config.toml
n_layer = 10
d_model = 320
n_experts = 24
experts_per_token = 2
d_expert = 160
d_shared_expert = 128
activation = "swiglu"
moe_layers = [1, 2, 3, 4, 5, 6, 7, 8, 9]
router_score = "softmax"
normalize_top_k = true
routed_scale = 1.41
balance_loss = 0.0197
balance_bias = false
router_logit_norm = 1.0
shared_expert_gate = true
init_std_router = 0.0317
lr_router = 0.00111
vocab_size = 15393
norm = "rmsnorm"
norm_eps = 1e-05
tie_embeddings = true
optimizer = "adamw"
lr = 0.00176
beta1 = 0.9
beta2 = 0.99
batch_tokens = 65536
seq_len = 1024
train_tokens = 322000000
steps = 4914
dataset = "wikipedia_en"
Below are experts of layer 6 (counted from 0) of a mixture-of-experts language model. Rows are named router (the router's row for the expert), gate (a neuron's input weights, with its number), up (a neuron's input weights, with its number), down (a neuron's output weights, with its number) and show model dimensions 0-79. Each number is 128 + 32 x the weight over its row's rms, rounded and kept within 0 to 255. Numbers have three digits each.
Before each expert's rows: a language model's description of what the expert responds to. This comes from a sample of Wikipedia text that the model never trained on.

# expert 15
Description: Ordinals and score numbers. Ordinal suffixes and number pieces in sports results and dates, such as 10th, 21st, 6–4, 44-yard.
router:108106163095203097068182118137130173174169110095179199105131109177122158145068104135131117083154120158114119168126109154177101128000153146146200132175145164118171096091153176193097144084107210089179096172134089156188138088073144071121116140
gate0:102082132110187109088099074117177140136102091114093114116122145112190079179077175172131191057132106055147075119091178093121123100164133146177074124135100115120152134220115154148170160146172102114145155079093103105090110106122143116145181099
up0:128128091113167095115077094140156111129139096111086147123148136141172105125132115166147139101150140121118094104088136113128149108153149122166084166069093143134183168119083156105146185127168125136135100119119091067072145126131109108139159096
down0:127111104123120112155156066172154106109140132133127095138148128147172133093092098106129149097124132103118123090107147145062173144172182157080100119080107102108187071119094133136160164186129117161086152122089130126087135069086153119033110145
gate1:133130198110103155071159185144092187126122166220136141110085153113099084230131120144151148146078131124062117169125118144120139116095133215146127106167136171100160108113108105143107076182174116097150152128138152117115085128114077177137095164
up1:114147166169062141160093150112130100154097106149116103101160164147093099214180149152117127124082129171210098129149099160181155203157061100120136141126135137159088173150046136099079150137116173143125150113134089093101130116167160097115143112
down1:118150122173071152117123129125149146147077143150147094135185138136079109136101120086149111111116095106079146074141092152148121099140129145097142071093103099134094052136115099076131160178136131146067121116115070182138116204137088171154158130
gate2:146070032118144137152127201110180097139096119163112121121106128103122176082158195153150115124138151122166131140145124121126123122109111135132089160150159134098168117108126118113089094215103118136122140084159143118138116168143107116129177108
up2:179097176073059081126089090101087164081161133170108157140120079133072137177182050087149103138097080145105107088121094169106154120072163152180192137167162117093101168117128130146129077119139100091122153125078130125136124063124132120118159164
down2:205123177105150091085083114159152076053166117121118110102144121131102133161172110097128154107104123115065114125096114118093155194109105089146151137113094082136132140158150131146127134090165123124150174092074208133130152111092141139135112168
gate3:201141096128136090154132129148091095135144089060088138080165098130112170068107127115111155099120085120155182120173146170156150118055135103124082141151175113113140090118165115112107083156113106141214105077154156161171115137143132166140149173
up3:110064124153108124131182173147160103147179142126183130179116155074169090113162153184093111177133173155104095076145085133079132105163113127137153066112133121110161222068158134125173172147059125093166181125142099149132114196119083135136115115
down3:171128108152095127133160145127112075108140156182138138134153156139112148118117076126173118071155129108187148203163064105083150107136136160075166061152181124171127131132131110128133146105070193140174220101128166126078158080121099112128090126
gate4:139037141108148162137142074074099178166116158135115125084127153091171099165068094096117161088089103062172204071094116128165093175129226096154113123121104143043149115163112180105148136081147125142118162159088101104148124188114151115154126114
up4:136168175113085106104192174134135158174183123138202111084109089154147069115164128150076096153157158168121089103153095182138163097093067154093141140178138096111086185139093101099063141050123109183203117146175102100134138105131143166123145144
down4:127143145119156128141135114140189093156133119112080111087176112063125101145154113101087141140126123145159112162087134182163093107100145115142157099123193108128080115085135124139168097157143140125128170132180170140101188185141141142205164102
gate5:174100101108180072129140112102181166172151096104083123140122191108089141150140137143160132130175090137131181097133135079047145056093109142113103153159152144025098113123104181083070111173151136121079107113089181128114132093145114161155157183
up5:125123161097101162131123132096095088086097140111151117098196113181118136102128142147115119110074114176093096127161142140173174152152110159146122089144131135104105170136122045125125080140136148085132145115163125133132112114126137136114125112
down5:157139151197103166115144078068096090166084093139087138111188124112111153087175132089107101160135131142123083075154150156161135170119170128166076105148071169074153154153111126141154159109126086142125101093210139160142140130122124085143096204
gate6:169128165174149096135133132117094170118134113109108136153102064138102131044080139105128203093117146117188145087077146155138140146042142114149130146152160137059151108154118126186172114097175077141184097191136124088151150149151161112153090113
up6:078147123136163141085168069143130167143109250151181119127155166143176134102064170082134098132198169175108106106141074176148116117103145139137055099132123114126110097115168169078128208125115107097153110142124122128066112181171126112137117102
down6:066062172161116078148114190156172135147123149176104107109177089095119182140102133137157085141089155095106132081144157118077126143115169123129164115113157118190116153091157133153118162118115114015106141085143152152121117116118146127115132101
gate7:157182096170099173133093166157153128087122131131142067118111113135084124190140158147063112061170068144139142109180178134160094142106085149066132141149105161150104118104111077157126147147137076117168175020134128112123106138129210136150154099
up7:149146113176073186082101111104144180078120130111160058174122140119105163158121156146122134113155193118158140171175157116125145137126115198125114145169112098154113092112119036144112127156186077125194176084119155138151137142087151115136150111
down7:106052174108166138126080121158153122142109151162166137119074208150131131086151198121092125090168167087208110069152126108106154137080093140131170097138096114114096176131114119154108114155136123137149166135079141100162120145151155127085092165
gate8:149125081169057196156148133110111139148081122110197080178111096092033091137225078131126118186100115152099119139149129158124121049119114082167128145061098103082158105134136123112059154083104133106115136157090167112191116130134124100136140099
up8:144120118177140144135153092094147141167136130139173134135113163123131189137088121098119051093170094130114080088112141107121102136157154174152113085161098128102099089136092182167104115153139126118119171112150153085103130198118102133133132095
down8:109118131096175099164121223130145126114130053127172106119130124111159122158075174113133177170095092144153144109131164112124151169156134097084126128147113158140139110105116143098139118152056150154189153174113137157118137096159127110056166155
gate9:118157108154126091092167113111122134153135098184107108185113103124132138177131141169143154134117119149114131154089243122153069157161186106166102133124072109111064146151137160129133140184095101073095135177083121092115106105119086109132191112
up9:144114164157166082114129129118153138124161104145152141118148122112130170208058146105098178085114104107137149151101174116085132063095179145122151151190139085099095126121165168208129159135161117129149075140111102105152117070080112102122141061
down9:050102134139115117098160066152144126094066147183185101085126098163199128180125135164136130161158180111166182113181147132071098102148199126110133162157126177126159122119084110194123149145153084144103150086216138148120124158157089159029143089
gate10:134116144099082123102144072156108158131078101188173195100140095133168138140161130094169118141099141099077147091145154090170078141103183122068164128080093120116085138158204161133135140121109097158119125087087125114109176130128060132142143097
up10:188100096096138164084145142142112078122154100135122118133124077151109061125092177056069186120182088067126172196135150148110116134186175136181160116101138158156116092154079104140135139161120126140093117074108123137123093075111167102125131084
down10:148123125137124143151175147135097132127216161074106154140073156122049122126098120136109122104142084125095137218122102086097087157178108159112142124134120087105122097135091174148057113121094139088126159192131110118123095164140168143122152110
gate11:099127101127101071146095175120129135174146107120132114163144137149074123156153116073095090086133128149079092147228131117121091109171108136178102099201121144102129093201101164162082103107082131093117149121161172148067092133121199068140085124
up11:143110136095141141169123057192120114146154177136139167139108124044111116113086078115124089120081142125132124063090100160104159115168197121115151075102123119110109064106093193173182127062085049143088106119136176113155125139119120120127102093
down11:146138157098105098140153141126127071108064131101090054152108142153052181133144136155127094152136101144115140130134141083137128097154112133073099096243074107103153076137095182111102214139130141096102108156122092140081123103090136182121189117
gate12:143121100172128156142143070139132114106112123098168106201123148159162117162134155150076091178143134092136106146152139148162116178065167149087173143150171092135094133098175080067142154081095107136197056189076172108135181099089145096127161117
up12:159141064148162137135184123172129140142113076077127104152133078182159131177183128145113100130155117124159084147145098159108106153096123142071167128103188161124151122100164117120132137110117116124156100167075141125124167105128140145138136106
down12:139080109133162109161140034135165145115084157115136101173201129116123140121167159076121160111082115133113158128119102129105107148158138174072125174091103113109153144119147039158138146135145120206131111224173131104165076074150110099039119146
gate13:131110142135076128099107166112116187092115169180143124107077135138126181139098101072173105202069143108127100131082113087071083132149096171194118117125095140167141164118142099125083132189129114109122096146152121140067167079112107155159140119
up13:107190051092127115073162165139109130106146174113072149087160064127151128145100142144180104170141159132208078143107135088133110163120092160146099153188114134138118128134089137125103149105160155106101148164099114110147064133145127107142099126
down13:128100142074164155075135114144055109082092133160154087094117121082095164122135114100147133109145168184134085143111143148093116147133118064131165102136154134144099112174113156086128131169056166114175159156108118081110115151174117121148132102
gate14:149126099119150141128130152181082118094117145104151142117059160165141125131094162116074093148181193179165126092125148139083123124096178088232152091126164117123140122162133141172169161168113189141145075111116103093125060093158144104161119123
up14:133128084128090122121115141123084116130155134121120078093090131131107097095182230078097089100135181116136148099135134075167104104080142090176132101109085114152115162121198137080132123160151137134119111125177079164098083094137132112124123153
down14:101080131125101160112197111176113127130177072087111118097149143146142122084131110142127157142178119066186146143098192153167148132154025165170094094100103045196093170083108109199154105131107136157128139123133125123107145146098083150104119193
gate15:109174078056106147129158146123153116109101151076143162109134113172115111089161121136155126137111149149135127112148107114154106125079165105140104094127136167100115137115146099129113102176215169136087127123141145074157079096157147125147161118
up15:134137146085070205116127140154149111115080071159099141048141137118133107093097157175129152127132161128172147171101110150110097129161138080109120103145141242153080173051141125105115163161128136086111128123171131109140151134205133026118083144
down15:102142157152139182045144136064123153094158119198111165125122091101063118163210172176159075183091153138123124117127077127132108144110131159127113116137096085085111145070172139108112180139109139085140127110111143073127190144162106167099158101
gate16:152160172129106170137136114119099144155091116181160106174101102154127147096121176133115087124183126092136102109138083157142138100096125113142166076141185077169125113114143202206099143072170079090134072153117132080145151088082096151155162138
up16:112133152123099090145149072136180134158119130165145133119173105121188078147133182109084142134108161107131152170106094085166111134151164146111099124076145112128114111141138165113115115096162135109120169095179128212072096165110151088110128144
down16:178149164105141166151043103139116126131108078164181099141110194149166124133072141131144121136168135121137121151087127136130126145087124116182176147105123116149165163130166159110124172097133121124113159106187143160159172109074096094158160141
gate17:178123089184097166193124087104097151069093068094141147135155116115109150095130076137113095103163164151149102089148165184085134106119155126183085181107132126065134153208129143142111103109125136159081145068178112115084157097114126131151185154
up17:118103125139129105075174067141103103194115124125154097118119104172107094107119129144130083139155131125124147169130106142128127135126147161075140105090152168099164150131168062108146053087102089104215109180116158167135132141153105083103076141
down17:117151068158169069106163142094104153189106158111108110139112168151133113138163199146116140141137048167121159187144133129158181151083128118181183079139179133111160144138128153118094077128108162097110135091145157134133127046090062121129121180

# expert 10
Description: List dashes and initials. Hyphens opening infobox or list lines, plus first capital or lowercase letters of words and names, e.g. D(ashboard), r(iots).
router:176103129174124105170143126125208139048146155140163090188094080091182110139207116091178089144134111033101062110096067076127071127151146094112130122136137122092121121118152117042087155117087134085172171144135163176171134080125159103130125124
gate0:086089131075077126146170126084101182105146096097122082125106122203111152186117055112123098118136155139087157099146110098084142089172150135108125176159114167105091181146153175109165149155123136114140112125110138185104106098113157157122182124
up0:171166105119197171137082105172110135088149123196129100130098107083184160152099095130099138131150140156146059179140108179083124156151150105111152123149125147153143030083120087138089150153136078121123167101130092122122109097149100169113191127
down0:167122161099086086068138141102144130126149049166106122073144118106127059147134101140172069108208162098179136130145162090135063106081101118116116122107162122105119196166127056113112125107145115148143107109152110137117101111139147135156156117
gate1:141128130127086140098121108114178122157096121097102128123155119127102121111135139125109166082112180137091204141082110124108141099132159058089122192088100111083156110137159162106110139153119128091186154178105052126154110119125122137131151149
up1:142095093076116191096151152113138158180106167125148084125106160187147136190162130153105162109113152145141150192043171097107116132132105151192116136139121161104102180113089132114139133122115161126141160144140113142206147181127140097099081127
down1:158124190146149065082121107122170115147154177152103120195103148109131192110135133057090196163099114195125087102123195111142165207129095143167088116172109126084080129087106145089174175181156139116171121077092102160119146092099098109116140170
gate2:093149140084112110122084123136123081087084175186120115125119118083167135143160153153117069138123098148080120150066118139106125089146103120114114126108076127168093119124214094110136102142136143103140126095157134179118139135178186127160136125
up2:119170048164164097123107146164126104080117109091132154148102122096109108118088101150142099156173157074117144174079115142136136129142121122157104172082123169143115120149145116084153145177127133080140158115156152157185153111169187156164127166
down2:167124095023161115120107172158129064104155137171085135140169087062080119092128121133099103164112132174157118128089139127126165129069116094141082137085145170110105161148090086093153118145194118154189136114091135175093130172128126131162108080
gate3:110189160120102161118159133042073119091128073182150195108151085111134162189050123132097113115169159107176129095075119126094152113080108130116129107084106147134152112129146130124126142082119142131186110137135125149099146131069108147158144156
up3:095157149164148107164118103059164152089177089126101210179079115058162186150101095117132159169115087109194094094145160121041152132135145136104153103134133068077080183102157141106149132118094178091150149174101180159109169113106147125145130092
down3:068183124129142113107186118107105094127028125155128116150121106137131143141072183174160119120148157120135141119094116080133067090129169040162127128087117153163145189136159162003085129126179123112096150098115118157124095173094141163168122126
gate4:155081123130121114102120127093071108094107134156139138135130092143134140144111169143109117141158107138107117113082121168103144103157112172112147169188131146106114147124096104131155127148115151110148135103080109145081117146177125217166112110
up4:138093131168102128069066149075084090153130152154111106155136109180120146170114178172115077104132119086140159120138132164092125120169060124078158199115113133162111106119080095106148102136082090115151084121087116136088143179180149103152130116
down4:095135148084099137102101143099100114135080119133128089119116098096165144154110142181122183154154107117132141125103125145123091150204119164040127118093093114138180137177109108093145136192146082121067163095127133034111160127155127073119121097
gate5:157110144134141131156143158134168146122118120095157151139097156077137155107148125134135080164154141108136107105108147150133042147159107142135138149098128125122117144047112092144185164199147150109115163127121182195137173123112180128142108146
up5:102155153180148104077068065138110112106122189104060140145079114121106109124133145066145144159090088079136134102189127127139134203104189151097124124149149128141150136126123140165098135116118085150112146149120117125119117162113149146131167184
down5:146102115118094160120143067157098117143151066070187146189144130109082144193121154074125150115076142119128113128124067130116181144151146114075117133122118136170158148155088098129105042127102136092142155128080073112133098103143096104094176144
gate6:126137205070137089078116165123134106151054165140127103157140103115079142136149129129118052150155133107103161153105100164173070142073183153075131164128124183084179070084122137166094154137081102100115152093139135148129111121132113187142153077
up6:120165130164147080103111125087196111124124139156168094084131119139143091073159108167133089115125147115197092176160088174158077120134107149110139104169124182107134109148103099110126113110164137147128125099137057161069137075104117124106083110
down6:197126084100057127142082120075109112146111153147134194158124115173111180095139140197141169098105137114157149149147173112099143164130183158152124191158123128116180107077116096114133099149143181147148146105093123110085081205129153154110107121
gate7:171148116111125147146185158114177106139064141152159160134175106151133083168132160134098157070080114152115157161035144145198104165080107109083157137195130143081111137170084147149104115112096118127108148119079124137118143143097086062146099135
up7:098135105100118122123095160087108143107119086139176069140087134149117179116169130152121103134171157113132118129147086128077154098120127129183121122092168182169140089115116149140129139099098172137186133126197139096174120181137148182121115145
down7:153163157163116131132125169083163152141148120146161085082126108152099106113102165116086147145135209146151139081123086148172096177123075186126095128162152127126140093095210057090128154117107153139153168100153171135187111113151138117122114120
gate8:156111088150129059129129162072109134146152087154146137148132146132096049189133120106127142146127119098100121146184131050183115059176116111121096107121181237074074118156109171136189166133162139133101130092131102187105092178076137071151109113
up8:130077052123123109158155149100132140143166225086184110170105132151158071162106191118131122111131171083097100090171159091137116100136098129212146111145200168106104123144123172136115184143155140123110149115099163165188082136103091094129125161
down8:152142133089147113161135120153104166127151072142155146071162181159170111105117155118152099086114104115150088136127150115110119073115151148134151153148156151101174136166146194115093111207132099129166139199159094147103114076122129103169078157
gate9:151181136118088123161152165176144130144100110072128131130149125132102153129142102129079137097153066124142140180141122119111147125104132098163135125172079142131157088130181179131127083147108136140113162129155125101208100100118135138163198086
up9:124091111125123099091204186128149147133140170143098142114161088065150149107153122192179184138127194136112114130162155168108136143077169167141128152146069062109125104112165160064171097170107094109117151158086184126182176146163133075155109127
down9:141166115141137144130101156155175177105132140120119184147121131071107174079137105155119145162099156105118170158147141118109075144140105164139116113180131031137132150112150153147168081160139095203087126131108122131147130078157102128077093106
gate10:112156189136127116163105147108165096124107129190125141172120177157124130115200147154118139187057118079165148137137143143096070193124127120125142118176071125077140138065132116084133123196125123098130104103115080097173070127117103122161123134
up10:120085191154123133064095118167163091125147129143141122142084151101135164090154106100143122141100112135084132108138180138131162116138152096135164128177079099065126195043103145074168134190089101111176148173122113131154085081078095131106191118
down10:101165138129088100116109115161183125155120081096119120165133177118151204134095132121144167135111158102168170119105127148154134147125146154123106124093140092121143076087094079086155116129164128114124116077108166159155122141151172125151120076
gate11:182153117082150103091125115076100158119058192087170101087110114079127096094111190123117125151135083103091078119115118142089108127096114160183123094105132143108130107113157230101104162116152134148161137157184125117160136156096111046125172073
up11:110156131121162128132104128112096105120136137081143113119127119093150125129104181137155134168171094082108089115101136089161127082095109172197152133202149165111155139080132176121095170068165122101174146126132121097154134173096125122133129076
down11:103090094051108174106152142126116131167134074187165121130124155110080147123145120150082162119157163119111166126093138095141096072131124130133125153113143151150155157039184097145102137132118030158157159156202122075114144156095126122131077204
gate12:169124087125102100084159121128154141146103129122120145139094159085099172177179117132123143148144123157167193165141108110039104143124172063150133124140160139146135140117112105142103128165093152098172140099134102146168117146155112161152110157
up12:200131103113145132061122141126163132184148116114096092135098100118202220121117080097172137106137120152093074120173139136067126167106177147133142082247146130146029139144112168095142156171134090077137106156135133116119155164129123123151129144
down12:157129108137158156157172126061157183140161142058122125149108154134127141095107079224076149073126080104124071177109178170108098139130120134175106116135132174113164190099133144183126104159118152130147093117139097142104135087073117120161108181
gate13:144135112114177115145118073130069191171140110100134123162080162130095148162162172091110131139210174082095132114083083113095108077109111096163127080158166153096127088104107098112089138070207151120125119116167188115126145070166166156161131111
up13:120132048122126120151156156053090155143091112152119163140148113136152137119124142159127136120153176184099161216185084113154127074116140148163116149076146133060105134124098149113171164090103067109130197139143152120158141125123084203158160140
down13:151110130113066140126141119132136171171140086152119139131144180117150127149104141141128094105088162194188191180099140125093083062144173128178150108187111120142120114156105177146147126139208133109080084160101168140138089159163211127181113127
gate14:142148120171151198137097099096140145132116141086177136096077154138127122148111174143115095091152152123118145140151125109152157150137079163140114108235187123103140184079108093101135170127100154115204146085132172107102158120144182201152139148
up14:149128118087143135151091079101098118164107117159181137124180169161095109169162157101124165120100119111133117104170143059070123192142131091181132081198183150149108163123102107136072153201063132094133130089150153041157178154159129196120128141
down14:042100088088091118108151134129110106111150127110132133056150106099120122107126138095130204146061065164105078114122094179122171127151139101128118134140126121109129225098129157162062114145049156122145133160114096091128158103171147139107133091
gate15:165094109143126126135074096067106152154105115187124162123192122155045087139142030130110097094092120182160120098191108132186130160114173114127063141128169136130176108132122149110071063136101121163172153099088105161097132103095181151148088094
up15:130127139100142131105148076151143144100152129150162118112116085151117121103133143105123170126063000116139138110132164162091130156145133104109118098118120047161114142155141170148157144079121079195144101128080089169126198182155150118134068132
down15:140109073133142115136189146071174152123113129177121129123145157105179147133114081187168076091162121158125091136207153149134086131192176117069136126138201181118160106153137136121092108176150086122106133105114100109115182148159113078106129088
gate16:144168154192125122129151182106145130170179115154086077165168133104153112141090123137118113187062096109192160057098085096135107116165146148162172108142078109137089098137136117130124094102164135146099181096167118060116153100095110157136130188
up16:173050178180166151128149169103130179119150167171139119083130056123144138098126090107123122154131074167115136102080073123112141121091108125116066137178133186131189093146088102148186038122107105191113102119122108109130172202120065145105175108
down16:158072097101094067132120099143118186153125130118110200146130144113173067118110132141079151129122099154124161157130091131129173098127144159122098140152119133138130131122102142175131067115122132160134100089087105124100155161166145162105105225
gate17:178113101113091176101184096147121108098139141152153164175132147179094166163126104076119147122195118143098141124178093136176141109129135114120143177087172174116124132121130136127158153050180103136131148019117190128125172117158160157141151142
up17:067177110111074128092128158106164127128149090156122088104053155179195129174162097163169134116128133158094141150167176060115099065151136183117123120151133103176180182134076093112079098117133126173124119102099140131065123113138131129137110161
down17:153171186167148121147133128177151127197101142088120173175160099133164100159177105118097155136162144106135088135181064147114134124118093121104101186139144150155075149098154096125119090112169175151158117111109070108101096143144141152146112154

# expert 18
Description: Year digit endings. Last three digits of years in career ranges and birth years, e.g. 2021–2023, plus word pieces after prefixes like ChemSp-ider.
router:229168167108073147072134184019093176118190144134133129176157127122120149173153109144093135107129133143112086165089103109169131103156170144148056107141070126107168146169074122120166074193161141156114083159144147153137104208112130139126081163
gate0:150119102121093101120122157070159132038098117095094165142150138080122162104074096116131129132169113148130108174123108142159133100129131140087101123213131164072152117150115119097127134110167164171168143046119139102148188107158153149160152151
up0:073089143179104154162120071102167153154116085127157068142137122155145192087139152169174105085168106139111055099140149139137134081083094191113133167114185122139077158123114097106087150116156149116119174131069141148132099111128121119133055123
down0:148101064115114101140083102194191142124184123149163114068128121121093127154175098070097073193133154171140114143167158144116133106148132180094139119145184132104154159095089166127077157101149155108148124091112109139153079134180092133182130170
gate1:121061132195165150131104108059165158166127099114160139117193143100166111127113138114119144154096148112141139146145069136131086181137143143140068147080101166136077114190094132089147116073117149114092149146126156192161099128151137105158139149
up1:103056196071147115169116095122114110101078108169109045157076158114189126096155126096096136109113141116102162096107138162122095119110168143102159118100140083197115108130153110200088156087071105109104085141121162184092104135145172127126185120
down1:156142166147137137115153107089134141093116083178175101157159139103099108161112143159136090075063157134152155118123117166095110121158138109093171112126071123131127215103163097166136124151185112132131114099164104190125108118137154113137130137
gate2:058106088132105100145159129099173141105098108183165144121149123125145118126148039096150121180158120184167089104082184171174093133159177107094138121147157125058095127134115168155121132157121145102113129157110101132064096072108143122151130068
up2:121150114116158114102196139147138134163124104070104120163168128123177157121097080165084117164140161128165200122115133147163110146114131106054138140154109096179124143053114125184141183095017118128059115155103124165142088111159119134126158138
down2:153092117080102119129124118144140126103142181129128083100099134115167129153163118168174157150118163125114128104110165174136152129112132086116215106143115152147149113180095094113131182126136145082124142113090107145133092206179140105121038202
gate3:132113125154105057176123137121115155147135115154109124159114127094096182078176181106137156145110101117099170141161174120125097151128063206152086145126118131115140106116155134125151122143168137179128104169150104138191100146119124135179161127
up3:100094133092132084173096183117166085125099094145113140103133137124053093160116107126104160155090144056078157096131109126169133150138096193157119180140106107063136115130114121127116090130105118114099123133133096147090166154128174178140188163
down3:111106088107165105141118129153141126154085148115099139146147152152131127135155140164052165117145107090096085130141173093193141185136152105073182143167112165095150160073132140156161085133126138188096199114151124183116160195129152128107110136
gate4:168156189113123056135094135131147111197112146115150087101163104128139096109116166229074181120125143183090124174164107138170100099118033088103138138152096141126137197117179110123125117101139150077125041085120129106134141090119107102134124186
up4:138143231112120119136097149155107142089121152180123147102117106127185120154102127183118119109148129192154165162191080152194149076124071150124137152087074176127126183104127051096101100074114125093137114091116109143108129131129119176141121147
down4:112148122112171088114190136183108170117105084146138147147144160165148116140145073118130187115130119119144108096145138107137175063120168106079084118150139131051128147111126137111207141136141111093176107178139135104082136102100156100100132137
gate5:125140049094141167075094134097089127108138199137157073164123114162124138056125131106131110127163093125136136141129180145194137118071130104169164175162114116055131155162182159119102127167141134099105143198152131108144115168175155151141169192
up5:114150157135136165157157147093103159164127157109091113116124134181140126120155149142091186106081127198042142136112100143107101082172161176161084117123150166178164093079102181133154045027100119159174123111083132059155124067086046152121127119
down5:159140161119152122220120155076155073137140152124148123123146189138168134144123141147108098144064099151109150189098139108149090186178097101092067140142135122141132103133141170155107158106123168136108129099104177164084167036101132206182106121
gate6:098135154159138100145120133153074157172139170118156129119110092105117169100160168090101148129065103139175081167110146136129153176118131126166129117149113099114095153196053132178146157082101111136096108120162124141137165143084122149131120182
up6:114140093141101157103144095161133087152119111181107143116142150155142093198143131126144165135146124184135124134117089116156114119110090126096105154141194091093101123132205148092173071117124105168178075157164076151111124174187145149128072056
down6:154159108106106146122112107115146139151113151131107148143122143130099141186107125046150097186148104163090098134188061173171121071170106099075118152143140098100135068111178186158168147123189120147131139096135134141099145136138110131160062143
gate7:181200153183123116117099088100140161155152066130083163160150114133120158141170167056110149088179140053201150162086083121132169186103153155131150177187196138063080112094132124133157125096123104081146146140097105125089140096127177124160083103
up7:088185150160107045105096145117146080082070114185117151080151078124146116162140118081159109124125137156127118093119081120157162137110123166091113099146107129172130125076107102142131104056133141147164150137116136101156097136119130108154152070
down7:123122122182206147123096131145105137124129179106084168206133157112173139158148139078082084096157100149073074107140144107161129121133168146135158103110169163067083147161111104106132155125085133163181115159151122090114114149098126052135093113
gate8:053072128090130147160142112083128104193115179124104170102135086097111075086154158156176101149091160105122068153093121130156107094092154115104142096122063192129162152167115168129143138177109108103073094117119115149111139107140105112153151153
up8:163101120119126124134069096093192132120182081118133153113182113170147133068109091104123135144147161139142119135110092126146130069139149154113125084128093126089098120174104153105147126112096108126087112136112149147121150071151156130136149143
down8:153106160124105152124138197114106134135149112112094102112184177151136146188088180094161098075139151138144129128131101082096169131159182155145143082105076136087127103139148143119136111107111153109131136096153203147112148127136161111119148157
gate9:180148100177149102137094121141102171113138086168126130160152161121128143119141115127168050157155114164179142064167097158119136162120107126188127134179106149099172059158133087168129098094094117087177161123126138150174100132132161061162122118
up9:179174117146079094167162130119131116109133100179103065143118148137105146148097117138087086131071121171135116136171135190137125181187130128149149079119192105093121075167124130170124157144075098126085093157074140112122141132119175088115124145
down9:176062078151143092134137110155133142136137110149096104100123113100185152114178118196118082171151116108106115175088146098122134162122163110131111175124168157135134141085135080142086117107166179196118115119106172034169146165102123068175181172
gate10:130082127128161142090075175095097177162106126189105168105109115103120146171147081121061140158108122183163151150145149133108109085212096136135106104122134104132160104134121154121104128134127131113150144153116142160094131135130138132135123133
up10:165166177121123162166157181133168148111156116108137138162108195143106135080165107176165131125149064116122068125114074179120127151098125117142150106152124112154114089177078136103137210131168140136125090119131063126070144119198132116127141128
down10:176137152101119119122086136161108178134176138145169107121134117165093191153144124151152084152069105197103113126128138090067118098093214141121149153183132163082128099154136120164161129176130136094118086128108101098182122104123131158087109172
gate11:131216108120130170116124150086143167146132152070163100133079151088146090117173105208168079178111104133106144126162150117134072133155122098142102086080153084122189087198139116098094153136145153113160148146129150103127100139081111133152086205
up11:141148061127128070112112158146114118178162117197197152123082130101147161146097114156142123123146099190114144172135159108144074103125128143162093179112115124083122122118125052141119132120170078162148130175096159169181130214141148116134046133
down11:131113102123183141140110144200193137117147136127103130119125153155130112125062123078120134157113104112124132123115067177180143133170137155162127138126086148098129179198102130128145063132183110175151156132135105185151171128205156183065103118
gate12:139127158164187117125104143119183134126124040164097082178173134160179161114153128121123128174093072087093105171153088131152131145154121171164134132169161076095125127118058104096095064120046151150119147120113134124151134149153066119158123153
up12:154086112088083100163124075093126118132163167136147158105128080124115140118128183082124135105140136167104191169084158102081146102095145134146134116071128167118142142147125151083129050131159107186118090182108089137087138179170139058117141140
down12:151093163145174127121069138173119122124157128126103078083158137093207174189143116126085119110160128099130107111103083126115151109173123124114154180126117115099122159146150156134122121130104071136154155160131152147102110163143101117152143068
gate13:091163074180177183091124081097090158128080127116127190138124124111145161136107112073088110128136113157079141126119140120115131145176143134138114088123144051167136190080093161150127102112114118160093165119049178106175137143123101153141147151
up13:118168176132070106097109114140151087156151196119091162104146142123055087117104096117117142107133132154130133072132185129108142188123165194127066115087095190047130107115136171120115156128124093132076111170149070128108154174156136111116135172
down13:119124126163146144044157082123101058190131156113091104082115130133082160116150152149050124181160213115190115109146097107138100141141092096086103147122112140083141183160071136110109129166110149151067120091085115154143082178098108171177103094
gate14:130125110133088138082130120129114149137131096098115151175136129111044124150148116157131105129111119180136113100163116175168104141140150108097178159113121098093166117114167147111109143147094160142075087125168168117091120127091129094126118171
up14:153099142139099090106067166195130117165096139115135135150126138121113112204111079118091141116165165140179084130126106145115129077114192099120120145158114131112103128130079152129154073093126104115109135152098170151134113150111137158124085099
down14:096164144111155134172124126143115122143142105139101095151154164107169163128119233104171140157098174058111019106154114133120110087117099162157079104102090172143126158157097130113098129134084141095169163146096146163124129143138153165116136076
gate15:192092121113065113096149115121101138132111128091087149082123130096150164130178124169137175088107151122119176124111152131081085125120125034110182167161118152086114090059198148145150150150189152100137139115109144121122112114110129142179136140
up15:078124133167096069153096209101090120089154132077174163134162096088113091139168091106097163105107100079149080163166138145150132124150103198126124097129138141146129143188097086133175088100104136177161130099111168148128144160127121187096123138
down15:194124152134127122139071176155122128122091125091134093119143047131136095138120169149106143107152107097127168176091141150125129120132063161183167143104142147115165181110101060098153150092174107138163166153176143135128150131150102160136141082
gate16:162071110114126160094108146089150177124096177167144116115137161118056108065151157193169130097129095185144140174086162110146136190158085156128143114138206103064076161103161148114069143132096125139097077136170104119131138138103121106136134186
up16:108129156154097047120102166142177095148186094090070128152145110085070176090109119117103166120153088117166126132163154090119123155168118154130105128099140053128109162092085101098142109127104143174143128149183095138093111181101119130141084148
down16:102121173081116106154133153130127126143099155186129165125131129096104137076097136123190093106159139130064099124117123144075097090146170089068099123083146078094152089144134138101158123087076146153170097121120112108122162131131108112185194126
gate17:099037100076145160153191112172113128149129162122106101154118097142115102191089189160125092166088086111162178102158182121093091152181126154162100138155073171110081124176132108106088154113137115100087143126153134134147169110158182106129161071
up17:136100165157127105131080088096147133131135051146134157145101089135096195130194089152112124131133160062130116131128040096131166056162097104127137096127151132132157124134125153167172146145124153139173148088100116125170175137126072107143128144
down17:141137144125121095160113156142139089177113116070118125079086160143092145101199133173128150098193145136077149155146107115063133116182122143154123104077120117109096138140059126107107056113100101086096105137152137172088072214110100126179095113